Experts of a small language model.
Size: width 192, 31.7M parameters.
Experts: 32 experts in each of 7 layers, 192 SwiGLU neurons an expert, 2 picks a token, a softmax router.
Training: a variant of SOAP for the experts, 327M tokens, 4993 steps.
Below are experts of layer 10 (counted from 0) of a mixture-of-experts language model. Rows are named router (the router's row for the expert), gate (a neuron's input weights, with its number), up (a neuron's input weights, with its number), down (a neuron's output weights, with its number) and show model dimensions 0-191. Each number is 500 + 40 x the weight over its row's rms, rounded and kept within 0 to 999. Numbers have three digits each.
Before each expert's rows: a language model's description of what the expert responds to; "mostly gets" lists some tokens that are sent to it at least half of the time. This comes from a sample of Wikipedia text that the model never trained on.

# expert 4
What it handles: List hyphens that open infobox lines and pipes that open table rows, such as "- Country:", plus in-word hyphens and the verbs as and became.
mostly gets: "–", "-", " As", "|", " as", " Euro"
router:530497574455488467554450417515475468425502532468442543460502500515413483496528510577444485463541507443477508506487502449495468554496520436508526543547484455449528519425428467546562477550526507505460523461473569492393448464413540512455537472528505509477547409481497499462490487417440482486541472513518513463513453471499549531516505498511531402525574525485506508487508496464477533544543490481549465443493523504539498482465552540527550521488457465521473467526441504544466426561506474564530470533514480530483458558532451455558507474466506614432524503411495502525514577514463509491
gate0:456468537512477502540402476482502481568504523528490490489508410465461476571591507500443433591468557494462472479502463532478496459537547558501512505524509516523501482540513519531519497516439450522479464470496519453483468535440501524546477485462437463468472540514499479476502503517477493552534531494472474488515486537545445548548603467493478474533578510499470468474492528413582573485501544500450538502524540456479502484463559484523487397564554448448443463502415467459459462413507579487534447505435529449507451515432426484472498503516430504457468484470527543472433498591524517514
up0:564534539510497554485522496430442456523488524532527505508522487481514508435493457465523497465516437540485497470546490617474510560494476444537511460513490433487456469530412508497458488421447526506527524468398500554418550443498495513417515472535507476524568520452498534503470572516592501471490507435497442549490511508420590527478397509524582467486445520468508416515535479557464505484470468469502501455537488537527509443448476522483551513456549439488516530594557520475550445493470427471519500525472496489457514495495506564528504560496461492463493446553470440530498482516455530483
down0:517435476532538462569469513444511476511488524583454510478495561460561513499570465494541500484452542533471460554486464517530550524528490577494504443531447616508465489469405550570458512546452526570467507534450558425498511520465516541456564543478474530457553522488556494555455498536510491511495516458515465459566585456490558563496474419449490433507530434440466555495538556603506462589520512500520495494562542442559498507493501490521465470514534447485512512508503581526522532539486537516590502467453501533506528517473549533499533464472529496480482478474471518470429538507501504524
gate1:599509497492543438564436529475466493568423461478464527461565498509551531533589481513555506501548469484509538466486549422471450538517446492443508502455564521487454504432516453543523489485533551520505451497490493551487511471534489439468511540537497545497514476470515482428424532464494445479449564512511548499527521455463500531500446443538532478490551518556497446467533483485481479474479522554544483478537474547456505473497509468449457495492517573585565482493566518542490485462584518532430493547491500456429472531523512451521535489452457540477478513452551633438533551556418499528
up1:565521468545504547552452447497452499553474441528439458589471512491489521535524494527490443495553445443440452463470503473486518453547512473415579470483489484575419417472454453476511496460396496465570452508507435525502492460538452476454468514509541572486511533474434537512498507518465514483453490551541506519481469476503443509484506471502439499461568488486471470507524477516482466481555539548524490496484531597487497508439425516562539464433524536585463480575401452493526506514550537511548508461566579435484460512508517535507519516529466470468484489485513516502525482498572422472
down1:479463606423468526550492466506452519467425519557537504556503504537480505456538523458438478536520439525504535486490520472520534539477475533433545502581497511448512506484529487498476541493471476566458497525464564563455549540418514533474513453459504504448463464489519542472463515482513557470499507465555476486499538511607569444532526528467591545502507528479566566542450534467555589609476470410516569539534532497523527484558538440425497515497500498504518498463536567515566496529447455476492471481519532497510533518485546565463509533428537516466532482525558535496526535548536559526

# expert 27
What it handles: Possessive determiners and subject pronouns in biographies, often after for, of or completing: his, her, their, its, the.
mostly gets: " his", " their", " her", " she", " he", " de"
router:534506529477461518511475513552436463457543580471459521450545557519493490517517427498482462478536494477476531523496442418557454559455502541472544501501455482466496536519465499497540506462535519556441518484465528536503508515490544499432504545523525492462526495403569542536496465475426456478541526477491510508525511532451475475434535515543509554443462525530471455525502468442466491633554504481562468481513531538557459521438517507549495519476445435448456413534480497593459571544467412519562492497528442592476496510538475509514469457493469540513428550474555496515556492460465412489
gate0:569471478496482526513468578483482459451518561493499461513503494494490488500405565471520529525465489459494512400510458484471453494493480500567484463497477473526490497551476465542532544454593442486574543507522531488534536455589534548466435488576528500511524470466452503525489442469510509522464569474535539512487564515458597536511490529499515512494424501528538460457498567549539538483504487529458517488503533521402480536488601525520444533490532474522470488513500506444565445540449471480519509534607541470423477513521440439431477455474494562418497563482483500535471537522592459488
up0:450494483537460471424457441437502418472506518486526526484493440560481486442485477515567477483472428526547530587465500499516532593510515499458484518472492533441445527458483509501412570546496475476518520530513480514456428505551549496471559528455554506509473519511571501502559564545463511417558528496506478490563514522451516454564491566540557468479497474494499529462495541569516524514463477561517533426464496490486515471443489473409436467499465454486517434529468500509415531503500499528487491449548543456448582523531526480586544547471504438422441525496466446488489527478434490545
down0:513491545460461436482520507494471501489517506461479599569559553504408545458478466497564487512519438542499501548622482465507452524462523468491502440506477492497497494515549562523525479477467463465556449527518496421527485498471531525513574510510515511540505553515514466497502504519477486515463484470444529464508475550498356494564383531546534566487525485492596436535560469463532454510489526524459428507417518508490501497459557504580507468548552444494550568495457475441450510537531481512494527546543496544564468516501489496517506464487506458536475512542448574478534542495507410490
gate1:564444426454499487509518446461480481484522489497476612475502522537580394493477542452510465518488392475456576399474519516445508485476506505488544571480503493557546488482527505466514538501513482499486452496521504541469519499430481583431518514536455544525512433481532493502464532522432464490443521447519556567521500534527473538484489453480500542540439474515460420482525443519559492551519514461507565470547504524528508564566534460492524568493475544539508482470487468545475541500540560546454391506578544547505510438461475396456498517575513542506506517468491498471491469525505495502
up1:473434472505503461536498507550493558428536500459457488527479438497611491477470511499497474418555485465468580469493471461520509479491485536577531510480469449448528480497461490507528536438545534472525470559444490545522547527513376549529444484440534455515487487480532472425543514527477472495525522487521520540465539465580456413481522479498480546499508470487437458530515552540568468569521492480518561538515436449476499513535592469522497518477455455534525456553540455515521549499403489480526447494513512518494542512545545433450508433512545422467435587492463493501466425527535491499
down1:461557487452529550555538478553536483499442496430480458497454577528523502504496476470559559467477413612517511474519539530520456493470548509530521451575518510493544465475456471424480556549495539520506512567527532473537508441457494493516528572471580481525542503546481549470491497439644576533526503492475479513526460454479514570472516538517474546493500514526489493472506533490456537460490496487549471513496455525553442454493535543486464542521512472514515463483494504474517464534381455457537505521536529493486567488574563459492436480418433450511505538439484488568480537451517432531

# expert 11
What it handles: The word on before dates or places, plus dashes, pipes, colons and semicolons separating fields in tables and results lists.
mostly gets: " on", " On", " –", " —", " −", "On"
router:482491536473496507512513416511447491496523460475475488471482566496477546468469492466496494454526572484448525525507480442493455563429597443567591542546415519419439510461474495481529503519531514465409537483489528450455408529478554507488514551515497516582467441448532466487537510446462450462546575524471507460548477511496504549545516484521454500468459527514489460516490507468548445527481485437522568461461497533540520529475486564581463527490543484512490507448500454515389477545452453488562502471471412564424501507515435499521453465559464532492489494512534509507541586478480479487
gate0:477524523528523534431498494507464550437445473454600515534441533565546556533524566480478521500557525476459506514479561419515617514524534494491482469495515482503513393480452529446541509441446484533473569479483478481515451505529562560484535443506497466425474474495513518503476463529538490509514503539559439534549535418489546416460507523541452497522489564466509522482435458450435548513496532496521484493516528535439487521479449445453482502469484494511489534468519439504527471481515521429537510532486552535512541501443505571588536440488457537469524514539455453412513589437472509452
up0:515481467483487453425494483515426488482462480463522521512476566568479496476567516416434513465564494543465553522494458511535534482464447479508479463492464479595437478519508484419467532531515431554457509494605495411493519504555542543519483489507530518469496524499478545509433488455570524506522485436552511510536516431502515462463488431527465592454502506535584487539438523501500521560507521511480491471490480550490547529551474543477496469525475473481412428496564482485492512464461546531594527550503547575543606477463481504562507447464528475467488481463586462473487529480436520493
down0:508481471507516562489513468538452570500483561423509480504477502473472451496461500515561435521511478523497516369594479544512520556460566529493497476461494528468473472497539433514488528431519581512568499518514538417542548512569525472449528571521470476526521517457463544476468527502487489570500517546539445507466493510514507446551447517491507540468510498457494511424471430532440467548512474497495502446535426464507490497502551499514535540552438410574486516599502461496466463526515535540534542537581417516510453514496473561510465505454510408498561506524496524497520571486480523412
gate1:508516543457519497513583442442463481501516489482618488513415542513493512551488491521524535513461542538522524507510508469509473500456568518493477440490452561422498518496457537434464493470552495509550517502503422477516470486393580499537484530573522542506504566508481445454507428571487442529524499495495475521531506451517537471518491584515510411415479558487540505485545457490514509440560494469464445495537513446516552481453548464496509565472539508474464502535522455501517474528517561553456479518518495470440525530537452524428465485561445459474510476438539440591597433472519511508
up1:478490517436484506487483502495484520498513474506476499452540545462543528442543575481493567547447518524542477465481503540480505583417552574496505499470492535469520490558468550493459519505513502529462480563463535541520507499440537494519477460535488538493474601462484456497438488516478551517545480533516435510496465495452543572514474576496512478431490508518590493431525499553460430600569519539522442472500538492479585561517540448465474471426438504478496446527506506525524535432438510436474479499476489484477538450541508538463515497454570501460435523477541494519620407511547457566
down1:504434494441446474404481513550449505531486483545493467490501566490503522500483531548559574511482475489488541549470565523458531496438501541529546492472528560489477604548551505494525450443488380511499422517480512520514491518481484482523452528512476494528522446418534497510472490463501479567474484481563548548497504507544562449488525572518524503480563482556512494450468464573484472501552488479502463506483470556573537509507552527497534498494433397442456480400445458516533451451551465509534454538463503517488479463518584462446482568553534514429442506507530572479459459552516521506

# expert 10
What it handles: The preposition in (and to, from, at) before years or dates, such as "began in 1976", plus month names and verbs.
mostly gets: " in", "In", " January", " October", " July", " April"
router:470418577414481542501499481503481480487536504459463484457552541466477509458554520539446473478523525499504482500491404465454462535455534428530524477514432551429473501521445421565539477487563569521437529473465476432503473557524501583421486510507536529491419462472547491511518514458455439506569525531480423460588454525446493498506521483544502516486511480524483488480435452486495488557538510464524518458507479542533493500483525516538531531499521447507497544523463471507458380601470458473469464443503511525463499508571483474601542443466451498521484518477522448497572550536479472520
gate0:491507461508492451518526595523499510516478485452493495588527505524470455551418536528486450525517480450505489503492419482557461529457487451521508514504509600466522486472550532472548498496453505454491520473415553501511490465527419508485520435534466587520501517551459502473542399422456472530544579567473551470474526474495465595455488481443411501490535501490479444511528546482475528516507513561470536516496500495460474514502575481481471493490510494482497558622488486482465473422533539525469584503561531508517566487494525522493536583488450577505560511511512494514484515406567460521
up0:465611506507532425536481507492519502480542566495489524511506491566543481572483469485541481556523456535486488505509484484492453585520411536517575514463481481448452494436477486516491477527546509461473485478424446480480494537495460515461482504524555489526513480475551443504492464546448517429492448542462467501470470482570462457554536466581522554510449450501495505461452389507526492452495499497562452454529474484486474447532457417391449543501483498533461457520515522461528554495469567520443514467493553412501447463508602524505497437510518468495515464504425544438478481516421492456
down0:564545589486487474457479519483516496503462425508483466546480480480516585433464503567480472456469429462507549526491499526488509466535530549540521571570505506473540536513576456524477478588472504488454457559472567550483502488492475536550493477486493521478574499389534541553587489537474514533492580487426538547473552503494467505486589529461575436516552486498558538500545489518493541523523475494480556452543502544444507456512504514540431509487507548499418472428491451549447593513501472457520542456479514495481482533454487507489524428505511559571451512506551565519474498447471528513
gate1:513523538478506468505490582502504466498519513485507456502474522473448449483487452569475555509574426534461456538495466497526504493518520539472456498509489488452525464486529525518508457529549490552452456470537476473498532440468491484551564527419574472497470569479520508418517514463395548471483477565443506562581575496493440492488512435512482512529565507557491461460480438508431588454516496477528532521510543533552501505508478534482524476511499464435516427548540506439444565395504517512475443532535549436482506517506542541424509456535489553540479401516451507550453477478528591537
up1:526507571520489424465520497479502531465462527422468507497488499501506450523545574480522469528485533517598466446524543471503517539508485509425460484551482536534403437462419489453484530504541525546443472540457496479541516601542452446533473486488563526512568495519444521479432474480467531535416481467476556390475503450461526504508449498501472479505607497501548455492501492554519491446447527509453490511554488483494522514494526543544457567450438574541458500517481478553502522437490490551438554444552520478421593532559474510461490518460496543462537528518485558507525487525498468465
down1:545541505515522520558525570518475476608505523529532533434504511533495551422482536533526482511440470541484598511520520496455504525490554518566465564491551535470483555481533491535453515500480482466584488562515516544392458475481493498535531478474482496496513507424528482453518538473544472450537503541486550548555546557489434428487589467552585489486498478495508526510530491469487515494574458492539444483552480465500513458489430472508515421523435477488543514504513524540412489406499514543549450573536478445502467538490481536520504497555475599577473446568540517504499500501502536551

# expert 7
What it handles: Mid-row pipe separators in numeric sports and astronomy tables, and the preposition of in titles and phrases like "Marquess of" or "out of".
mostly gets: " of", " |", " Of", "|---|---|---|---|---|---|", "|---|---|---|---|", "|---|---|---|"
router:528449515454517514556477492514517508511507489508487525478537487449509459492530509563454493415523502492525539484548437473522493453497558502477505474554452556438529473519459499480534468523504541469511528454422486439464455534414472544450534509507534535530503486526516451525459481460430464468547490538450481500551409519458466531458585453530453512433474504433412513481446482516481496591472549422477492483529525540529473500474502525539443543481517486475472484567480528535450467608487489509539451432516454508400467586509483488538469466524409489416511502404510479493553574441494516468
gate0:493420555454487584469527448443490538516454546470548490440485520495547484492578500584501585470458511513493487536534546463554506443526552445520530541552476499464533526514415469491476538493468446406501485482502457514493455522521497499569460411486518553576582522506517485480470516477458479486598507431474499423471533479506531508530540522499420524461468560539456515465560517525492594530516506577492527572499579516508516469458518468496518535467488462460529545448489468452498533487502512492525441527512524599472473537591513466384492498477498512472475557516509474487506523500464495524
up0:536471520511446568561507455532514466551469482461548481477484583518528469537562546551493555539516536550510527532496454434441579514472557447514540473541463499460549495471469515499514513583445437512538454576585483491485538501448487436530399469493495539553498531534499499489499544542408527430524535448491542486562532537532459538500504504487501503482521518489460463489414564446520584498480487524516478507498598424511501454580455524432534496465502500508496525492478483478509504473461534568524571504499549467576467548594489457511524500479580486454493531510475509529483537552471445475
down0:527529492468478475408587429519554518482532502496485459513553507515520476493458460527537458438526430512508489476499521473499528552501559475557435578499523471452488507484471531554538458505525467520444492459512432449503503504516436438453438432537504489398529519513436546446488512457535536472479483470513491486513502466466490557498507526545499480463407515538503531531508503543455521449566427481499496405449428483491510523503560487460512493452424480483513505503498397446519461638542454513474469460504590542475557528498450540467531455464511527528477479481515505471548504424482570476
gate1:541541455533504516456545529524507512519507526461475566548559533517495495428452582507594510496449546494495483509530523517465555435515490488503521517524515501440462465492546431485511541523484457495473454616436496413506529481450581470466538517460585505560491540552501450520601492506460445492490505580470467446502538506525506510482521515543522468520472557455480482564464490493477474540570581493470514490556512470459480539482584558570500552494540505442590475456570509500466473406526529513526445486478439541483475473520544462453517534474490524420552532524496514448556516474497513529
up1:550522505511469481516473528542470450562472509566478441482551484444591455528493425498457524562548418525515527463513430538480417502530496453447462433444486491563468481567522503491534526468557498496546492449465516560528509498542447548515471525483457487498504511487492584463440488481526508448558477479482474520514535543464452449456566481436487482558520420527515466458541539521486549474519476450530488526456509559537526459503435485468549458450471512533476493544386515517512547596487540492436546485476612451466498501513429473577460479483538479526455497535514471536484478483427506518
down1:534554480514419512460447492526488511543450542495555459555493513531470476515537530523478482520471511454463482411497493481574468527449489435512547482532535522573453562536543499552516546510523495539521435476544545549499538542458515537491517536541517495480455498498530482512538481535489493401551551544429505480442391513488446503517522561598498489524612546523490489430535582521546499544528528528595500509474465549537476540516508461460476471506530488476569493553453410557499504532535501490439460529514529448585473459533497486592501451466495490511519447426486524512470488438474501503

# expert 15
What it handles: Commas and clause-joining words in running prose, such as and, but, while, which, because, including after However or Nevertheless.
mostly gets: ",", "),", " and", " but", "\",", " where"
router:439430529509395499497496406526443520480509545499482567511571528465440523466535492539458520478537547473499513474525472427475538515461518442499528477536419476450524486465441458525586461500565507492488546480429537451507381533516501523489540522501490568503469457439547526529585527408474455468509528491508470464539508495506419500489532457506516429487458514490441434482461454491507474543525544447529508432480505525553523549452542569544477526517488501483464401534473454494471465600466464573517482503485481492492437486564521464519475471486499490449489573443551489503514491522518511488
gate0:520487518445501534468493510577501546447484457520478539526469484528532445582426474552490505493491551509538412549566474485490505490449448483441453473474481563511501493414410485452537514542520494528459530431523448481526425507457538507465470433476462534475458538563461522562452556467543472508540458535465464533477444449532499498470558475525503526485526488444499517518466490519489515518443514532483527485399540584571411537516574583506527511522451571433494454533563449554435529503504477534511506481547460504454528511571450481529496518559489465467448564528482506539512505483539511441
up0:500421539582496564514437566512517505585525533492523482479526433546444534507489536509561489460469454492528597508478513442488431538582500505597501591522490529476558404526544496499507443479538497507503438559495519519532470474495557488569583519503554508531508447464469481571500488572398490538497510507526494493481484492450552509486467508504518511542517526515445489515465504472527443507548470517526527517572495452488541487494467446463494514510557492593512502504430477434535442529478487489504558442428537436507471487469511512522509537545513560548486516430565498491481485582472572506
down0:581533546508478557417504545473493443513478594527471412470462528505457582454502572498517525461527504491424483519555488487455508510473501491521453521525444488451474514500521439475453485483519480528505533519475511502486422469516469478470496465497537456458555507444538473554459516490460490496579541430498489559566467530545570476527496469552531535469571461481474535528516462519536410498538498496489458488482506457534533464581414504429462522456447475454551428553472484432433442471469506475517510489544523503485540508522538446493511556527565601427466520481548552447479513485477578481
gate1:424524542514456506467469613486667470466488464576532405571481426517507468502498537531496518535516440465516493538544427495503560496450494548470476534489526541514524500597492479445502492528502518495469578508481531482467521561498471458484435522497479548483560466542429400463478540507538530550489517538459438513520488502466481551513486508560456538536451554502518541523527475538497489499468474470509537461467503543558546521432484465499491517428501525474483434502501519484532468472519603508551534461441457410449565477492458564480547508513502514545465482464484489477492465495507475473
up1:448507492544444594463451568501556510490502567484492432498515507541539474533503500517462586519487486461487455538552478486469572506466525539427562532472581502461490504562483518409505545509493523501515546547481535449518513580474463410525471559488411498491513515472424494457537551494495540596518427516465541556493481511511432518567471507572534543490495532500508501469532539569409526530478471475539506509425479494528527516497488448521513541508507473498489467502450564484493506371465527478512489428483491445479530464549469520485511510550472444564439515486516497538485462555555432505
down1:511546533538485537480455431520493537534554498493504514461524572540494555519468445559517523480513479530527474519419556483546568533521460466537543572485539497525517508519473501475486480516430453453605428509475555474590460512486487492527540520506435504508439515434544592456558505463498508493503429497526519475461456529526505450505426496470547488498534507463513499492448500531510426458529562560482465523425479550495426513564538531513536498498506537484527477412484504473387460484436505516471460467454494530478437540467483568523491393556500394488528492509542538525505538510502490562

# expert 14
What it handles: Articles and possessive determiners after a preposition, opening a noun phrase, such as the, a, his, its.
mostly gets: " the", " The", "The", " his", " its", " their"
router:451458515498484526510471490554466493486535530483488535450558541471444512510536466527467526488519496500474548452472485434521487575507538563549565457537433475427446515469436479481516463589523516564425520471472516518518467460509491525456577486507516477478515465406550530545505459478424456496534499492457526505481492495457464514480474474565550464451463502435425462480458466489486465604557507445523530410490490523524490521454516444583505543464438486463475404554499506555465466536477462538581501442514484563400493532533432438520476500481493477515507516530535508466537513453494418463
gate0:463491498459470433548494495482454482363526378463532499492545473539450482594457478481516485582528485519472487463487469391518485575513569443482532512504395462480470445486496485567474541459496525459485429505544410478518494501531499470473521461519493478502505451520502497546503488493515442552488521391554490495482554536523513497489530468531532538502492522412531549473451458514542462496494455419439422572477501492503521456543473514490458523551478430507505506546541505560553501480525452412482514537509488505590530496562465518474488498473499491532496500535461479546444502511527454499
up0:478493507522535538503467455518494503545536579503514521551442490590410500515507536508516530507436563514475501508486536500528538528513529491512449524506472468501526603458523551500528488453494531436601541548443498496535582525526468488508511520486511573501536518445437524439542475487496463499486560455486479448400497530533526483513475502507460493443537479522539553467554610494570522431546485475481548469551496479442592555472494479531486407587500514432494524524460441530454532487480456559532460483532536467457495498516442532466532557492493544501573535553479472563557467434494523491
down0:594469489540479541442444478557499433458468460536506449444475530459553439517482440467503534502567601509435468488526505524507487472521538555547540528444537446573520521515556503444502491527537503535473514482490594447549472507460527489412481508587488520490500493607477488412573455536496576534503541558471559537451463544514510544462506518479437482462527544494520482482457501427487492512458488431555444501460530535521498488475476518537480450525465458485531488493572490471469524471555578523521524531539554482460447494431552499530510471457460560476468597521521503505515499519471520518
gate1:469565478579511445530520499503490505515533490552511547508474525562476531499548456504468524511519526516538581478505500530465499470510521530423523493521495467517481487470407523477526458461475583454488487488440492578496529534485506532484508564489538587407525481488544526437419509454510481540471503475448494515561454504485496534513470527484543492484449501529504492540441449623540424479496459421512456523468473601444423485493479522493535559424571549487473511479531546482539559511486512503581461557501553483469505517567514517496482534522473505476439511415576532542493530578588520500
up1:486493491573465536555477455536487523453590566522533467436501464475444418471503494490518546489559504530590500489466501492520569493536487513581464492538479484542473508502415460476546520495564515511559506511487498521539536498581522484458519500513510509460456491493536502532465497481459555524576506467416479483514496588533514497432517505487467530563467505605508429517439535514518412409527428480485522530449464503507493526560496454501471453444560472516471528449484552541515506625540476511508541429536498501486476504523466503462474476464424497522497506507461548523503595474479508598
down1:472475497537530500469474563488493543492413466446526526507508495507459504512523510548558554491514366533532479474493506521489546497574512493486535445526564467448557453513500455435560477477530512522501464512554552498430457529473524485523554515530442454458438540515465503526442519470534544410517502453438499457444455494467476489484500508493438599436487464511500486588496490495528544490451542561403544477535454453486524539476554557494480423504489527459447546600511556488433461528461480466489447425468476543451536527518537464485520443489516473452556495535460467478523530457492521561

# expert 0
What it handles: Short vowel-led word pieces inside common English words, often before endings like -ated, -ation: ded-u-ction, int-re-pidity, reb-u-ilding.
mostly gets: " el", " redu", " ox", " al", "ydro", " vis"
router:462492504436476501600490488575498431413507516468482516545502522456395463444516438493492552508511530457429520474491409485562492522476541503545491454558453464474485512486517510490494453477512499552482506518451460499535525467508523505461563565545520495488520481481504459442568586454453521429526498495460487414511451417457454460476539496540524467487524545481450492476446414468454459487557523491498536504521484508513438550419516529464552555559469480476462516464397469498498530544509468521485546499497480524441483562462491409495521474524499564483495520415568503499542523506413490482
gate0:550508459450403484548571462557563547501501520466484585508516516537504455519503479469421497502525503420496440536493464460525456512521476523435476443441475511491403572519452479434466517433493468502524481484528506517527473641534510494502494534524500459518438445478557534552501569499483545479538522517522541505530439457503568457533478500528480504497520471538455512460518533526526478502493481485452465528532474452472430554553538511468518531512565487536482476528547536540552578526438446467491394558537521483532488531540537460583526475505465430464486533469479524544561454481437526467
up0:461493517507518542501496455489460554496515517517599595470527507512527462472484515562525515512509419471458595422468459559482473500489620409537513510515446507482453458481442532563487488510532486516483548448592448486521459472566510528504559497495478505509506495588433479523459461511451463496471416476441505519553519487407534542439524483497473472511462475483543546487495590530537515471542521479543549533482499521470511458518525515458395493480479536524492580503491482496477472483499603449502512506509521472540558498513499601497420511464536456529503446476513518434537444518488515498
down0:497444500518469566485502443525556540487524572444495517509451515458442422610458473468428447464503531509513571558511471467484490514496492543515531520472446452440542497498485446493523464518510522485458541502464522431544492481543437453497520503481506498516515558461468518485476492499490540583506531472443519398478513479480527508492514527559446501451404476432496442458462514453537605485518452500514562499474520487442469474545424506563584399496546555480463488475513467495465540521520484424429526542447493574467532490469409532529485522522551490523537504507504515547450478451520468542
gate1:490442586528520470519491496533469478437490537440466482498485420454469451541543509473481496523580498610554581528561440516534531508554466484458523481560520502507496546550509493505470441543455533474462491531505553450455470465466518402463477523504513441429521442420455538479492546445453546584540552439447457460415514464520501524549491512477521528484500500517529481486494527454468506445525435556540557523494442537510393510488403488446519494541468509455507478516476471522470530554496460492493511508480571488419520529466501488468601556515501455468458499506555495492509506520480515549
up1:455464559541518517462557450501497460536457453528450468532492541530639497542438474507464477530516444447461517541467538516450487482535485537546542465538546540532443488463523471435546447451518544470508479485567551477562467533496461456557529454461514543502442469510583519508480481592536494541468489502490474539534534452576515471460530491492450458522573500480493589456488562586511545500443546476518558448518527518458451524489564543485475546517499540524526478488543510533527450439521510411475472405545502439497508490470555503528443517480501513436518467504535551426523559478508492483
down1:432456511515498500528544518536433483523557442576454497480483472528527433562492466491477489536479573525489501516483539531540449485464557480591476511490539437512493533531553528437607451553481529525463431528523545520516517455527489533470477465499573482387511522514509566516541506465541599477516446438457484460445488490516540503462535493507438502524508538550582544521447407467537505526573491501463504478528471523510482495522423525488614491518491607515484493456426506507509509417501512524483468485537510555430438524476568504470472508505506492525475448453463545487484480531514532481

# expert 8
What it handles: Prepositions and to after a verb or noun, starting a phrase before the or his, such as for, at, with, after.
mostly gets: " for", " at", " with", " after", " under", " during"
router:473485519420529524540512471508500494468481494474465469419625511435536509496537514520491471498498527505517510491524458471492462509550540473546520494544448497380476501536479465516563427503544552454424539448430588459509456456464480522474498539479488565500430419477570524437522500496432444421617505487460446496592534493441528506519507429529491439483483508504539517459468432479506466540499531439512546461496503515540520512428525490566466517463537450413484517499511479534442494561476476475538511466521484464489487505573493519535454430537482518519520500487517516536560510516437490477
gate0:512563504514548461494520521505516456523545474483467500499465519501507455457487583508483471538564503578544542546469470515491551468567539463548559449544461544491488595412491475454463509507619442489456466450533548527576479526536517531494567538541443484507513560487477509522481468489543489460473469451521480479460509449510564507467590511479452476571535497457486485411445528523461544525435442522496489566505479419525490482450523500522475513453538421538458495463503505454514459452550488536552533421531496502534524508477538489500490489530617544520571543440537512448527566504492499472
up0:475557478538530449514502493434532488550510487504495513466550554459560465508495532517557527550556516482530487513475471495523545477427495490539528479480529498484578459570421450517481536424568525503441464513444507491614475537462525510545513462526425511478492524461511484528478516461489569534561499506471448528500480512554506508454513406529426512521454482464572472458444568458475526532512427501419524478505484524503524468525577471472524532476480505559520499426430447441559488524503518507519524507508481458468444582501403458397462435487571472539506491513489543515536497576485552464
down0:507480472429452511448525516487460531570466452543542538438502523461490566445492615532479462404534500502597507507522510555506479453491514528493494484433483483444538490500500545481540542504586545452505463517490443478544594517490533462480514512470475453560507534541502531470514556563508516466468550449466487526488446553508535480427523572487532512416445487527482524525436490502518526503437505471480534524517504511448515452479519474463543573581535524421511411535506450484451462585550498546463448411475522456488508485434478520465462499439543494510526526556551464539491504514550523484
gate1:441495491438551488570578482509508474501480579532479466456513511483472495464467478523481469493515507476519520527506433612474450479469431506555473510549482512455478496483506559499519554482593481472537630430543514496523580504561533543485502462519529436490486483457536511458494451495389410470521503519504521546480490450432549490556550477425548542521420472473529496517450491511454407476463489520523537526435531542518478434538534485519545532517496522460462516494472495472513525483559468501514421524513473447448504474463584448567435493527519480495480472494510470483527578536540548486
up1:475472577474518495540534497491514482488531554485417479478546538522514574498446515486631526419474504455617540496533456459399483457478512495524489516553435493552411485514539487528464465564515523498510529477523501531499553468497509453421511545528521490502495505439540573527507442516470440510512474501476518412494495497509555544492599419430507475540456518469520455511462545560461453536480467517557476509432524489474444513568462484514494520483521472437455519477516476490502512534476519523476422547537520442498548458532477435538491546504545478424509482548518495501562572485481562517
down1:517489489520470523486520453524497479593443568500482495431470473555487447545524482468483510503437466578421527463446535467552554553468474505473505460415537490506519514436498449507527450516423456464462459573478464486475494431477482614500491506480441545517499526530493481567548603477516553490511483457464533520497471519478506493505469515419523530446599408524481470539532543444496603501495492506473463515523473447521460494474545539495445441493507535553467501461519509479497544456581467473523506444388501491474498538494539469497568517530479543539482525573484439522510517552484512469